{
  "normalize_top_k": true,
  "balance_bias": false,
  "router_noise": 0.3,
  "groups_per_token": 1,
  "init_std_router": 0.00664,
  "num_key_value_heads": 3,
  "vocab_size": 8192,
  "rope_theta": 3200.0,
  "init": "trunc",
  "init_std_qkv": 0.0244,
  "warmup_steps": 261
}
Below are experts of layer 3 (counted from 0) of a mixture-of-experts language model. Rows are named router (the router's row for the expert), down (a neuron's output weights, with its number) and show model dimensions 0-127. Each number is 128 + 32 x the weight over its row's rms, rounded and kept within 0 to 255.
Before each expert's rows: "comes before" lists some tokens at least twice as common just after its tokens as in all text. This comes from a sample of Wikipedia text that the model never trained on. Tokens count by the router's weight.

# expert 12
comes before: " |", "\n\n", " (", " The", "a", " He"
router [151 121 132 135 112 124 151 124 157 118 113 114  60 122  83 202 180 107 117 138 125 115 128  99  94 117 127 149 137 113 127 129 149 132 134 185  96 185 147  90 152 116 133 104 115 119 120 145  82 163 177 124 101 128  85 127 105 151 149 131  85 120 115 103 114 107 103  82 116 154 176 118 110 108 217 139  93 151  94 143 146  81 155 188 152 150  93 134 153 127 139 154 133  90 127 158 108  85 136 148 126 156  91  82  59 157 140 104 142  93 156 111  79 139 140  61 193 115  98 128 121 162 109 121 124 162 159 171]
down0 [122 165  65  72 127 150 145 147 113 127  94 137 169 141 139 158 131  75 103 105  97 105  96 123 101 180 154  92 142 144 170 135 151 133 117 140 105 130 155 159 117 151  85 139 112  79 143 168  72 199 104 108 151 108  90 104  51  90 150 111 225 149 135 142  93 141  94 101  80 135 119 126 158 117 173 152 201 199  86 108 111 120 123 151 130 214 139  93 123 129 135 102 110 149 105 114 148  89 141 178 119 211 111 178 135 139 116 175 152 144 121 136 118 154 172 133 153 132 146 129  76 155 200 104 154 149 133 127]
down1 [106 126 153 133 141  95 155  66 113 126  94 119  87 122 112 126 130  97 135 165 119 162 106 107 149 145 130  89 119 121  61  85 118 132 146 126 136  94 123 138 126 120 147 110 155 125 116  94 177  80 147 202  97 125 146 107 134 152 156 174 157 158 104 145 140 174 142 105  59 110 100 117 193  88 106 117 151 128 132 156 105 164  56 103 151 131 155 199 113 109 118 142 163 153 138 104 108 181  78 121 137 126 151 103 171 143 169 110 165  61 139 134 168 155 139  92 120 114 133 185 126 101 169 158 134 166 177 127]
down2 [158 169 171 117 166 166 111 160 138 152 151  57  92 116 123 128 157 165 136  85 156 141 105 114 131 121  93 127  74 132 140 108 137 165 159 163  92 139 153 140  96 132  84  91 159 125 103 103 100 181 104 118 104 103  88 102 108 131 179 160   0  62 187 126  96  89 110 133 158 143 170 116 113 112 154 128 160 111 135 120 112 127 107 191 110 145  98 159 206 156 136 163 189 126 113 162 140 139 115 134  78 152 131 102 144  68 164 114 126 100 117 144 103 128  72 110 169 115 114 138  94 157 112  97  83 111 156 181]
down3 [ 75 153 121 109 104 103 119 158 161  81 157 138 111 134 132 109 155 136 182  92 118 137 107 129  97 135  86  84 170  58 183 101 156 194 116 129  94 150  78 100 113 111 120 149 157 107   1  97 127 121 180 163 105 190 170 138 179 124 150  52 117 162 186 150 149 127  57 136 168 126 147  85 163 117 158 139 156  84 149 144 103 123 131 158 129 179 140 139 134 154 131  68  91 121 157 103 136  73 142 132 134 121  97 137  57 157 105  90 108 106  95  89 175 134  89 106 116 168 105 179 141  87 121 109 106 140  67 171]
down4 [148  95 134  88 139 140 190 171 117 128 160 144  93 154 141  80 115 113 133 104 174 125 151 100 125 136 148 117 180 142 174 111 113 175 155 118 158  80  90 107 134  97 160 157 147 104  61 177 161 135 159 152 169 158 162  92 152  99 183 158 157 110 146 164 114  91 113 124 170 104 130  70  78 117 159 144 145 115 165 157 158 124 138 155 188  90 199  95 124  91 155 152 155 165  97 147 146  88 149 145  79 133 160 107 119 152  76  84 103 108  77 131 138 125 188 111 129 161 195 119 156 130 120 111  96 159 134 102]
down5 [162 147 129 117 181 170  66 193 124 145 171 119 166  80 132 137 153 177 105 145 116 132 108 173 113 114 132 141 149 107 152  80 163 103  85 159 150  88 122 104 101 114 133 110 119  98  88 131 174  61 142 145 129 132 108 125 186 107 105 160 112 173 147 124 111 137 120 251 123 146 116 169 139 171  93  94 123 103 108 115  97 124 129 151 159 180  92 124 164 163  92 134 200 189  97 169  62 133 105 132 128 127 129 155  59 112 171 148 104 146 170 124 104 134  80 126  78  70 124 125 157 114 115 152 151 106 130 136]
down6 [ 84 126  49 133 180 201 132 114 198 183  99 139  80  65 110 138 127 102 122 108 127 133 113 110 143 133  86 158 146 161 114  96 157 157 124 107  82 195 112 136 122 151 151 152 115  78  94 146  49 103 120 115 138  88 126 133  88 164  80 105 187 108 151  99 124 132 111 119 131  88 126 139 155 110 143 106 169 155 122 123 116  81 121  95 142 109 123 173 140 144 125 108 110 135 143 181 173  84 177 149 128 136 128  65  95 147 132 132 131 132 135 158 149 143 175 155  80 134 198 154 107  78 134  94 116 104 153 194]
down7 [ 82 105 105 148 117 181  83  46  23 192 163 108 119 196 168 112 146 145 168 143 128 115 130 145 115 140 105 120 160 132 101 167 202 167 116 119 141 183 116  83 138 125  61 107 131 141 163 175  79  89 117 157 124 113 118 127 159 163 121 135 147 122 123 117 170 135 116 113 151 147  97 115 142  93 166 121 116 138 132 121 116 126 113 141 139 115 148 131 103 150 140 155 144  64 107  66 180 102  95 133 101 180 143 173 106 150 113 132 159 106 178  93 135 122  59  96 145 120 132 140  44 117 185 134  83 143 170 132]
down8 [ 88 149 106 157 105  67  83  97  74 168 147  95 132 166 157 193 123 142  86  81  59 172 171 140 133 136  85  80  65 142 107  81 117 100 104 151 134 145 134 106 143 107 166 127 187 143 165 170 146  92  88  99 104 119 171 130 131 217 124 141 128 142 137 140 164 128 139 151 152 167  99 115 118 146 137 149 132 177 145 123  99 101 107 166 164 193  96  88  89 106  73 127 117  94 147 167 116  47 127 101 179 141 134  84 134 100 121 135  85 116 138 127 119 121 152 172 173 104 158  90  89 184 100 152 139  99 144 169]
down9 [129 156 152 122 183 141 140 129 112 148  84 167 141 121 108  76 123  50 153 136  79  82 179 170 157 158 145 112 139 118 126  79 183 128 161 137 149 148 156  87  80 143 161 111  99 151 129 116 120 100 120 120 110 196 162 137 131 101  78  95 215 193  69 129 119 127 103 115 168 151  93 122 151  68 117 135 118  86 162 119 196 164 126 162 196 129 161 149 135 190 190 140  95 143 105  76 153 125 134 140 119  56 112 134 107 131 166 131 190 137 149 123 130 124 162 119  46 146  84 163 156 136 120 125 140 109  23 108]
down10 [127  99 173 109  81 129 111 122 161 111 157 112 154 132 195 112 145 163  72 105 105 114  98 116 161 178 157 162 140 122 164 124  98  85 131 161  85 154 158  86 121 113 107 141  63 133 132 166 132  86 162  91 131 120 158 166 136 182 148 135 212 129 105 149 171 129 169 142  79 130 175 126  98 169 176 135 155 100  82 188 114 101 143 175  92 139 133 140  79 139 109 172  98 104  98 148 154 121 101 110 163 143 211 115  33 140  57 115 142 113 164 125 126 129 145 197 159 119 139 116 180 136 137 159  85 112 154 141]
down11 [157 116 106 113  60 162 135 101  64  81 119 124  91  86 167 127 103  92 140 136 122 127 128 150 122 129 129 160 114 162 127 120 124 202  94  74 111 146 149 105  89 114 154 146 179 152 119  99 130  84 119  76 145 121  79 130  98 194  84 152 196 118 143 100 127 151 111 122 117 134 167  97 111 113 225  78  85 184 164 127  86  96 130 131 135 105 165 150 171  84 136 146  89 116 131  72  96 128 105  78 147 174 131 175 145  72 115 185 186 121 112 156 160 121 111 125 127 176 114 128 113 114 120 175  67 147 107  91]
down12 [192 107 120 150 184 115 143 128  81 138 145 150 193 164 143  93 131  58 136 145 235 156 123 167  92  99 123 122 135  94 115 162 129 128  69  53  96 155 175  79 130 187 100 125 170 117 101 160 163 113 119 115 103 123 145  93 182 158  78 130 143 152 144  90 119 151 119  92  84  91 139 135 132 140  71 129 142 150 140 113 145 207 122 181  96 131 136 103 154 112 134 142 107  91  86 105 177 112 121 157 143 130 128 137  93  89 113 197 102 133 139 162  79 115  73  72 135  64 162  90 132 128 126 154 126 140 168 125]
down13 [127 132  94 106 159 108 130 148 137 123  98 141 106  74  97 162 157 177 148  45 137 179 113  54 160 116 130 131  63  76 175 148 103 165  56 120  99  89 141 142 142 160 134 118 111 142 146  58 105  72 102  89 154 121 114  72 122  65 150 148 165 144  68 138  67 140  84 169 114 128 133 168 161 115 146 130 120 128 146 107  46 208 137 106  74 148 153 165 149  98 132 113 122 126 178  51 126 109 175 127 121 128 130 135 121 166 147 181 130  66 130 145 118  98 104 199 135  98 156 158  86  58 114 142  97 150 173 151]
down14 [147 103 172 154 170 138 111 116  85 119 120 159 243 163 158 106 123 137 150 166  97 108 155  68 119 141 157  92 173 149 141 114 162 164 136 150 137 172 160 118 150 177 131  91 105 165 151 136 115 205 163 123 194  88 151 103  99  97 154 144 180 135 120 113 112 165 146  55 153 164 123 146 157 114 180 128 145 162 156  68 128 141  48  98  98 161 109 116 121 130 126 148 162  94 189  94 149 109 160 149 136 161 102 139 158 177 134 106 123 155 135 136 172 191 127 106  93 179 139 141 149 138 162 165 160 148 118 129]
down15 [149 198 167  76  90 100 135 157 154 139 120  98  96 152 192 140 106 169 132 161 129 160  61 134 129 128 175 109  88 123 159 132 113 106 139 131 203 117 107  99 116 112  87 153 128 135 138 122 102 120 135 127 148 109  97 104 127 103 133 100 134 113  78 159  87  67 140 243  54 156 126 126 171 124 112  81 145 170 142 119 161 164  97 153 101 187 121 103 131 161 117 150 198 154 116 149 192 138 126  87 207 108 133 124 110 190 145 148 176 135 113 164 128 113 119 143 124 154 113 119 143 141 147 106 124 141 129 124]
down16 [ 95 124 113 124  69  77 136 117 110 119 158 100 129 130 155 126 199 118 185  91 147 128 137 130 166 153 151 147 119 112 166 139 185 131 109 196 134 111  96  75  75 190  88 134 147 115 125 132 181 123 125 138  60 101 133  96 152 121 128 153 101  83 161 110  87 174 112 188 142  94 126 136 147 113 159 133  77 144 115 160 109 170 145  99 107 104 120 121 100 156 153 102 144  74 134 113 166 110  60 162  85  80 145 114  80 144 120 129  93 141 129 128 141 119  85 105 154 155  71 175  89 133 133 125 151 126 174  71]
down17 [176 146  98 117  76  93 147  88 120 179 141  98 119 144  91 136  61 133  77 121 157 204  42 102  65 128 143 138 136 170 121 130 176  91 133 137 110 107 110 103  65 171 155 132 163  96 114 118 134 114 104 116 109  89 154 140 132 128 167 156 255 137 115 105  68 119 124 115 159 138 130 130 156 105  99 150 145  77  93 107 125 161 156 124  70 184 104 152 165 162 126 123 156  85 186 158 154  95 135 168 119 137 152  92 177 162  83 179 124  76 133 166 125 131 129 122 109 123 140 180  84 128  87 143 165 145 131 165]
down18 [ 69 136 119  94 118 160  98 170 121 152 130 126 101 153 117 137 128 144 110 128 152 140 106 179 142 101 124  85 185 152 118 168 177 114 137 129  94 193 167 168 211 132  75 157 100 100 184 136 149 116  62  92 160 117 138 111 114 146  60 157  94 167 119 133 118 101  99 151 115 159  54  98 113 177 155  70 150 193 162 124  99 113 149 110 113  69 159 147 138 125 141  83 131 128 109 169 135 147 127 189 110 189 146 138 162 105  86 106  59  94 123 159 103 147 129  66 125  90 138 131 150 122 146 182 154  83 174 147]
down19 [107 122 120 109 154 100 152 151 185 115 132 107 108 126 139 127 184  33  84  74  66  64 178 104 123 147 115 174 152  99  99  68  60 126 127 145  60 114  71 166 126 123 112  93 125 146 143 145 139 132 195 107 130 131 122 130 107 117 153 135 106  87  89 152 134 132  35 115 198 116 119  91 130 128 151 115  69 114 180 127 161 132 138  71 187 163 116 107 103 131 130 107 159 148 189 218  77 102 151 137 105 131 109 167 127 124 104 136 124 159  67 143 132 130 115 108 106 129 115 112 125 106 130 150 177  74 109 140]
down20 [164 109 148 168  95 136  89 128 104 129  99 102 135 173 190 131 166 131 108  81 150 103 198 144 166 171 160 128 115 109 111 118 152  67 120 162  87 132 108  53 100 151  97 175 151 157 116 136 118  91 111 131 128 126  97 151 161 152 116 124 124 146 172 120 172 120 168  96 162 116 163 124 163 152  91 177 186 147 144 148  75 139  71 155 163 145 133 169 126 137 148 135 203 115  87 164 185 133 146  65 147 101  82  87  84  68 201 129 150 186 127 171 141  91  93 139 131 128 133 177 130  94 141 205 135 101 134 134]
down21 [ 97 113 156 159 128 134 144 159 147 139 168 107 154 129  93 123 157 126 125  93 136 139 128 105 131 120 105 164 113 123  99  53  99 147  97 187 147 113 117  71 108 158 112 108 128 126 160 145 185 161 109 150 117 148 149 188 127 154 132 141 156 112 135 124 162 124 124 139 165  87  80  92 127 174 127 171 143  92 196 130 144 176 139 171  96 166  89 129 100 126 136  58 140 117 117 131 121 169 116 178 148 119 122 126 135 162  94 115 140  99 131  86 163 134 115 131 129  91 136 105 146 116 177 222 103 129 152 109]
down22 [113 151 169 165 128 130 145 140 186 130 183 104  99 162  59 125 148  99 128 141 126 144  78 100 168 109 114 109 159 151 166 149  52 127 118 140 106 138 183 141 176  56 151  98 101 166  80 153 176 110 115 150 141 116 147 146 135 205 120 177 188 115  98  84  66 206  85 138 107 179 144 120 181 151  80 121 136 165 108 158 108 186 141  95 115 160 127  38 120 152 129 149 134 115 106  63  82  86 139  85 125 107 122  98 127  60 126 144 102 144 145 120 102 170  74 170 199  62  94  95 140 160 151 135  82 106  93 196]
down23 [ 73 127 135 181  96 151 101 144 100 130 170 115 122 135 130 118 152 103 128 134 145 123  69 119 155 158 119 106 154 132 125  86 137  88 111 143 157 133 159  92 112 178 168 119 165 136  98 122 174 125  80  88  95 147 135  77 139 107 128 132  95  72 146  90 122 166 106 135 163 156 147 150  75 123 222 104 150 209 146 141 163 153 100  68 157 168 118 132 137  86  82 155 142  72  81 102 154 108 160 110  42 118 174 139 166 168 110  85 119  97 107 171 110 118 110 212 129 141 114 202  70 165  94 163 118 111 172 159]
down24 [ 93 138 163 108 112 109 112 104 105 160 130 139 118 129 123 156 143 101 124 198 183 188 172  59 115 156 103 182 112 149  75 119 113 105 132  88 134 105  88 152 208 115  94 173 111 122 140 102 197  93 151 184  89  67 138 169 186 161  81 109 212 114 159 155 124 173  68 174 119 188  93 127 176 159 122 158 121  98 125 133  58  87 156  79 126 123 142 114  75  92 148 137 184 118  86 155 153  89 138 166 109 185 139 164 134  68 144 126 155 109 110 146 150 102 116 168 129 147 117 118 111 132  94 106 118 131 139 122]
down25 [136 126 180 166  36 108 117 147 141 114 134 125 116 164 123  79 135 117 165 117  99 134 157 105 156 120 151 114 172 151 157 137 147  81 127 145 141 120 160 125 132 131 181 183 159 171 180  99 165 103  85 108 100 156 133 140 138 118 147 156  93 142 186  92 168 131 162  62 123 127 167 103 142 184 162 139 116 137 132 162 128 153 106 110  55 125 106  75 175 133 163 135 148  99 125 146 142 211 158 117 159 107 208 151 135 178 141 135  77 171 105 135 175 154 117  98  99 146 141 132 118 125 146 174  69  98 128 132]
down26 [103 137 116 113 184  88 164  71  96 130 123 151 123 109 149  54 111 102 136 111 112 123 111  83 148 163 165 180 115 110 108  75 130 115  62 134 180 146 152  97 131  86  75 141 230 108 126 115 162 157 105  97 159 132 169 173  69 115 138 119 139 109 174 141  92 131 125 147 116 145  90 119 115 132 145 153 104  83 150 115 123 148 157 119  87  98  60 106 124 116 168 122 130 147 112 198 129 111 131 113  93 135 144  80 122  93 151  90 163 139 138 121 171  84 134 124 112 170 137  55  95 194 125 117 153  68 125 104]
down27 [149 125 152 171 103 119 176 120 152 156 158 124  73 126 101 125 116 145  69 109 141 107 143  48 185 103 139 165  79  94 142  94 135 123 137 168 108 151 129 173 119 127 113 112 138  88 147 144 196  98 125 113 171 128 143 103 108  83 150 107 161 125 124  73 163 168 134 151 154  80  91 183 173 123 181 112 167 206  83  95 114  99 188 235 130  88 144  83 148 164  81 173 149 134 150 162 110 132 129 147 161 124 110  68 130 109 137 125  98 119 147 119 115 154  86 102 117  80 155  69 144 129 121 175  92 170 153 121]
down28 [115 167 163 194 132 209 164  59 101 135 109 150 117 146 151 141 110 119 167 121 132 101 180 100 129 128  98 179 109 130  63 120 135 104 120  70 154 129 150 128  88  53 141 150  81 161 171 149 111 143 142 100 101 123 117 108  88 135 102 113 181 122 141 149  71 127 147 131 186 140 130 129  92 138 141 114 136 178 158 138 117  85 111  95 123 157 228 131 143  99 146 170 111 138 199 104 111 132  94 141 120 151  64 140 167 158  97 158 147 151 101 104 124 196 166 137 142 100 127 115 153 117 101 109 135 167 146 134]
down29 [155 191 105  63 126 145 129 122 212 100  90  99  99  97 113 147 146 169 106 151 112 121 165 110 149 115  97 209 159 156 135 108 130 146 120 102 138  97 133 145 148 136 170 112 115 115 112  66 127 148 155 107 118 190  94 125 205  90 130 154 109 148 111 119 118 120 103 206 145 116 159 135 145 101 154  99 175  85  98 162 152 172 112 143 128 106 169 149  87 118 104 141 123 119 225 136 149 134 100 114 138  81  92 212 110 135 152 133 143  97 233 105 162 104 166 151 149 118 170  93 140 105 184 182 122 135 114 132]
down30 [162 107 137  67 168 137 126 185 156  89 120 144 153 102  99  93 143 159 146 143 143 181  83 178 173 145 108 140  84 144 123  97 100 108 119  83 126  78 126 133 129 182 135 127 149 137 156 115 144 107 108  93 144 152 132 164 110 107 115 193 128 193 128 106 131 174  93 163 149 105 129 184 194 120 135 173 102  57 129 115  88 135 164 181 119 104 128 149 179 134 145 174 124 167 127 146 167 183 159  66 115 179 157  95  96 148 104 124 136 107 183 136 119 177 108 145 105 108  57 101 129 159 113 126 135 142 118 144]
down31 [146 132 166  89 108 154 127 135 101 102  61  73 157 136 180 132 102 131 161 111  66 156  92 147  83 114  77  73 133 130 112 130  77 116 173  85 171 124 167 146 145  94 144 173 177 119 169 151 110 200 111 175 128 100 135 151 161 149 124 156 194 102 102 118 119 106  73 139 105  99 119  89 150 151 100 129 120 115 108  98 147  77  65 144  77 118 180 136 122 178  53 114 126 103 161 136  86  95 147 129  89 142 117 162 132 132 139 147 105 145 184 118 141 148 121 115 104  76  73 150 162  94 122 143 122 132  94 119]
down32 [ 95  98  89 157 107 116  77 107 134 129 141 116 156 143 142 152 104 120 121  81 118 102  77 174 175 141 122  89  82 141 109 129 111 175  98 134 134 112  70  78 111  85 120 141 167 116 149 136 145 119 191  99 122 157 164  84  91 137 159 143  87 115 220 136 173 127 141 153 105 178 141 124 158 114  96 198 144 106 157  68 116 144 165 152  72 145 125 125 125 136  99 122 135 222 107 132  42 118 100 155  97 115 164 137 178  64 115 130 111 140 103 127 108 135  99  84 156 107 121 123 113 136 104 152  57 154 117 165]
down33 [108 141 143 125 178 137 104 155 135 125 135 121 165 118 100 126 156 148 154 115 109 127 158 134 152 151  95 126  97  94  93 137 144 117  68 124  72 161 120 167 112  99 130 138 101 119 110 119 130 152 117  93 126 159 102 162 172 113  56 102 240 128 130  63 152  46 132  78 145 143 128 126  94 117 127 143 126 149 172 160  68 109  87 108 139 151  96 107 103 106 141 188 134 103 152 104 177 175 134 112 104 145  96  81  61  98 154 126  97 158 117 118 167 193  73 156 107  38 118 105  95  64 116 138 152 113 129 120]
down34 [133 133 162  90 129 110 173 161 118  95 103  89 152 134 118 132 118 167 147 144 114 143 106 163  71  55 161  94 164  87 105 133 140 162  83  95 116 134 163 156 144 155 162 146 172 155  80 124 121 104 136 136  81 196 164 149 136  98  81  96 116 139 111 110 130 130 102 130 128 160 136 145 167 124 155 129 165  95 127 162 105 188  83 121 126  90 173 137  74 127 112 107 119 129 162  95 116 129 116 172 141  68 155 105 107 114 104 130  94 136  89 125  83 137 164 132 127 130 138  66 164 148  97 120  66 128 135 104]
down35 [100 116 152 123 144 124 169 134 107 143 108 149 145 146  80 101 104 149 129 116  85 149 129 173 157 142 161  73 124 133 121 158 145  58 130 150 222 158 106 211 110  71 128 112 157 149 113 175 115 157 196 104  48 138 157 141 121 131 128  90 176 135 106 162 134 139 133 171 188 219 133  83 107  82 129 144 207 141 163 124 111 106 112 123  95  93 164 142  71 145  75 131 153 169 158 123 158 132 105 198 121 141  88  95 115 135 100 124 101 149 125 116  89 190 150 119 112 112 138 107 145 128 149 119 132 155  84 128]
down36 [ 78 112 155 147 152 154 112 171 124 154  95 150 144  78 171 132 107 134 124 136 110 119  87 195 119 162  93 133  62 119  74 141 170 109 199 141 103 160 134 137  94  83 198 128  90 141 131 159 147  98 113 124 173 114 123  80 132 113 141 161  99 130 163 161 126 124 102  94 126 164 114 128  73 100  81  63 143 138 113 157 159  92 133 130 145 157 178 125 104  96 103  87  90 131 171 136  97  95 169 121 118 139 127 118  65 115 159 132 107 157  88 117 146 132 120 143  95 115 151  81 157  78  99  52 124 127 123 132]
down37 [ 81 109  82  69 119 126 103 146 129 140  79 195 178 122 112 123 143 115 113 146 194 169 154 114 120 121 139 122 134 120  53  73 121  86 131 142 124 173 133  96 164 105  96 153 115 133 192 140 174 191 132 202  80 163  92 153 117  76  96  85  98  97 106  93 100  83 150 128 115 143 131 158  46 131 118 100  75  83  88 124  97 132 126 116  78 176 110 165 126 130 119 146 142 110 191  78 141  98 170 144 135 143 102 128  67 108 156 158 128 102 129 105  78 134  88  95 166  59 146 139 151 130 126 150 163 106  97 154]
down38 [ 96 157 121  92  65 161 133 140 114 123 134 191 131  94 152 137 132 123 130 138  77 105 129 100 156  70  99 172 122 170 153 122 110 147 130 117  99  67 126  59 142 101 121 130 159 162 146 121 107 147 123 156 153 125  80 122  95 115 103  89 111  85 159 142 121 155 124  80 116 164 115  58 118  97 109 124 138 117 169 155 124 105  99  92 127  89 125 134 169 146 168  55 151 159 160 137  77 153 132  87  82 117  93 149 122 112 193 161 153 117 128 101 119 141  94 121  92 192  71 142 105  49 112 126 166 131 121 129]
down39 [121 126 116 121 183  92 134  70 130 175  84 108 150 111 135 114  37  95 118 145 157 161  48 140 114 137 120  64  89 129 152 123 140 162 108 143  91  92 164 176 110 143 121 117 182 131 138 174 151 129 101 120 142 148 139  93 130 151  59 164 115 148 147 110  69 109 119 109 121 166 194  66 108 129 129  98  99 155 125 161 150 145 164 136  83  84 121 117 112  31 138 124 105 116 179 117 164 202 146 132 122 118 111 144 133 156  69 154 120 153 107 157  89 101 167 156 160 104 114 112 120 106 175 150  85 158 180 126]
down40 [160 102 138 128 132  94  79 145 125 183  45 170 166 122 183 142 123  92 142  97 233 107 129  96 106 128 110  99 136 127  93  82 148 126  92 113 168  86  92 118 158  76 155  80 160 210 122 121 110 130 126 107 131 124  97 125 144 182 192 156 148 156 111 121 128  95  43 165 131 104 177 213 121 177 108 127 127 173  88 112 138 133 100 113 144 165  72 159  86 157 131 116 143 103 101  95 190 128 127  99 144  75 120 136 134 160  99 145  57 141 166 114 143 115 154  96 164 106 146 109 120 192 164 143  94 122  84 147]
down41 [128 166  77  98 104 110  82 186 116 146 106 152 131 132 114 146 144 128  77 176 125 115 108 140 122 101  46 121 122 123 126  95 132 109 165 144 122 135 111 118 161 136 162 126 109 152 129 206 103 144 107 129 112 140 103 178 138 165 137 146 175 104 139 111  99  76 162 130 104 161 150 141  96  63  57 163  48 121 109 161 121 174 127  71 136 127 123 109 105 124 152 142 174 185 123  43 151 104 117  69 105  96 183 135 115 140  77 131 136 133 131 160 109 177 190 156 116  70 132 107 139 123  92 105 112 104 142 164]
down42 [109 146  86 134 137 107 159  86 185 151  84 208 111 175  77 116  88 120 112 112 132  99 161 122 121 105 145 119 166 140 130 119 101 138 106 188 101 150 137  97  66 113 126  78  93 100 163 140  91 122 104  70 156 102 133  87 121  93  95 114 125 146 128  88 103 120 152 149  97 138 145 104 157 123  95 125 117 128 112 178 169 110 124 159 147 126 169 145 101 127 180 109 145 120 162 110 178 156  69 138 119 182 109 120 104 117 118 114 134 132 124  82 151 158 172  90 170  81 108  85 100 123 110 103 201 118 169 189]
down43 [142 152 147  96 172 129 116 105 169 136 199 157 130 167 142 150 153 122 141 113 114 153 118  93  81 114  63 151 121  67 110 120 124 178 106 169 107  80 144 158 171 150 169 151 108  67 158 179 207 118  62  62 125 113  78 101 167 173 142 118 131  77 140 133 134 101 144 105  87  68 105 126 127 163 118 150  69 137  65 143 171 111 130 124  79 127  73 171 153  90 166 172 101  97 130 125  96 118 152  90 144 120 181  85 158 145 122 156 126  97 133 146  66 101 117 149  96 116  79 139 133 117 118 120  64 160 181 171]
down44 [102 142 136 126 144  95  93 115 159 108 118 182 138 174 202 173 114 120 124 148 144 145 122 143 104 100  92 129 122  83  91 238 186 138 118 191 126 130 130 132  87  68 125 195 138 126 102  95 135 105 150 152 149 164 101 123 103 178 164 104  87 167 118 160 128 146 103 163  50 197  97 158 119  67 110 144 147 165 131  96 152 108  70 107 132  60 174 215 111 104 142 132  71 133 161 110 114  75 134 108  96 101  98  92 106  93  64  97 171 141 113 156 178 156 114 141 139 132 129 199 133 137 149 106 116 119 126 113]
down45 [179  95 103 101 150 111 151 180 114 174 105  85  97 127 136 121 143  91 122 117 108 154 128 103 153 190 103 131 120 127  84 114 140  96 136 153 152  80 128 106 170 151 104 134 132  97 130 118 158 195 101 138 121 114 127 168 159  90 242 177  85 126 120 189 128 105  97 117 147 137 148 146  85 139 107 128  75 123 133  88 173  88 197 138 140 116 125 210 133 181 132 150 174 151 116 114  90 118 141 160 102 138 159 130 124 121 147 141 151 129 115 121  81 173 134 134 113 175 136 147 146 162 208 136 117 151 101 147]
down46 [136 141  59 102 124 151 152 131  94 131 138  88 118  63 122 179 145 127  91 131 118 117 143 143 101 163 113 123 172 129 134 100  54 152 142 122 176 138 142 112 216  93 112 191  69 129 141 145 131 158 164  57  94 160 145 135 153 104 178 101  86  98 125 137  86  91 114 144 156 122 142  97 138 192  71 152 106 141 118 101  84  97 165 147 122 141 175 117 158 149 158  64  97 106 197 209  47  97 151 154 106 171 123 122 107  93 117 138 113 140  98 167 104 167 124 161 111  92  97 107 161 111 159 118 130 179 117  66]
down47 [135 126 160  96 163 112 163 127 162 115  95 112 116 149 143 124 120  95 193 122 128 144 131 119 149 170 151 158  99 144  94 141 144 132 133  64  68 107 121  77 198 150 166 126 102  93 179 144  98 105 120 164 103 164 143 148 106 151 141 127 124  96  84 135 148 123 169 105 114 131 115 133 205 142  56  71 130 116 131 155  96 106 104 118 104  70 135 101 113 137 137 102  78 144 123 157  63 111  77  65 193  90 153 106 202 163 128 160 117 146 161 187  98 101 110 104 110 119 126 140 100 118 149  93 162 163 188  89]
down48 [114 135  79 130 161 134 110 182 145 104  78 104 173 144  93 128 143 112 130  84 139  96  91 146 175 175 107 108 151 166  75 105 167 164 113 130 111 127 131 178 146 160 115  76 124 117 149  68 122 234 166 104 139 120 128  90 108 163 145 118 199 176 175 138 154  85 104 158 131 108 137 116  83 136 116 131 150  57  76 157 164 136  82 128 181 117 173 114 101 191 139  96 177 111 116 132 175  67 129 149 104 103 111 135 155 181  92 123  58 164  67 145 159  90 108  82 103 160 124 113 143 137 169  83 155 142 133 126]
down49 [102 131 123  91 107 131 151 124 105 174 103 135 133 121 143 110 167 100 180  66  94 125 138 126 152 107 129 109  99 157 110 122 106 153 150 134 139 124  91 117  73 144 124 131 181 138  58 127 117 150 114 104 118 124 138 153 142 126 157 118 115  76 209 163 151  59 120 143 138 166 126 186  91 150 117  86 139 106 150 123 157  87  96 164 138 160 122 117 121 133 150 223 100 143 143 134 158 137  89  98 127  93  99 172  66 131  87 193 161 181 153 176 129 147 117 148 147 114 166  97 254  84 203 138 142 186 128 170]
down50 [170 109 117  90 160 105  85 145  86 179 131 150 180 130 161 167 102  92 162 141 123 139 120  53 119 106  97 160 106 171 139 164 104  87 144 165 107 108 122 137 153  86 103 158 166 150 152  96 179 157 119 110 127 143 129 136 151 144  72  94 110 157  98  93  98 146 126 152 131 216 154 153 108 112 189 120 109 181 174 148 109  94 123 112 191 124 175 124 129 124 113 193  63 127 150  86 134  66 109  97 148 134 148 131 140 150  99 127  77 136 100 111 103 169 106  93 102 108  75 121 175 107 116 176 107  91 115  85]
down51 [129  95  85 121 147 192 113 117 157 100  67 148 111 141 143 101 173 114 113 130 151 117 157 152 123  94 148 135  84  98 109  77 100 172 119 141  76 111 194  69 100 154 122 166 122 153  91 102 112 135 132 145  95 148 134 135 103 123 115  97 105 120 159 134 140  99 113 154  99 118  65 124 172 102 118  93 148 177 159 151 131 122  59  96 118 118 157 157 166  87 107 119 148 139  60 110 125 101  85 172 173 120 136 169  98  73 208 124 140 128 138 109 173 124 182 127 116 164 112  96 185 210  89 157 211 158 128  90]
down52 [151 138 118 105 148 129 123 162 126 134 105 194 141 137  91 118 138 103 192 144 184 104 114  89 126 153 159 123 139 133 144  70 107 120 137 148 140 160 144 181 173  80 133  98 183  50 124 120 111 127  83  80 157 187  91 133 111 186 131 133 121 107  70 136 156  99 137 153 111  64 145 110 232 124 157 136 148 132 132 113 163 128  90 188 127 124 118 164 127 101 153 138 133 106  91 170  69 109 144 106 152 128 125 104 138 127  57 148 140 173  89 116 103 116 159 112 149  93 128 108  78 157 108 128  84 171  90  72]
down53 [126 156 186  96 105 168 215 146 125 141 144  95 143 152 102  49 111 119 100  92 217 140 169 129 124 164 125 114 119 157 200 139 145 148 135  62  96 124 131 159 140 138 149  87 122  83 124 101 124 137  94 111 174 111 104 114  93 156 101 149 133  90 135 146 154  95 200 149 136  80 172 123 103 141 110 121 209 161 148 126 167 110 177 104 110  88 142 106 147 139  85  78 124  99 118 149 117  67 132  91 156 157 131  98 157  90 117 140  56 148 147 138  67 141 162  58 131  80  64 133 150 152  96 118 110 106 109 104]
down54 [151 111 161 119 142 134 145 130  55 135 132 167 105 162 138 172 134 103  93 129 129 111 125  46  97  99 159  75 141  87 139 141 119 115 192 164 182 184 113 153  90  99 135 169 127  95 126 161 137 156 105 129 116 108  89 153  87 129 169 169 176 128 161  91 156 166 103 146 139  83 127  99 166 129 146 206 109 151 198  98 112 167 150 102 171  69 138 164 202 142 124 103 152  44 139  86 135  84 132  56 149 162 140 185  74 105 124 126 162 100  99 203 132  62 114 122 102 142 137 166 160  95 108 162 102 160 168 138]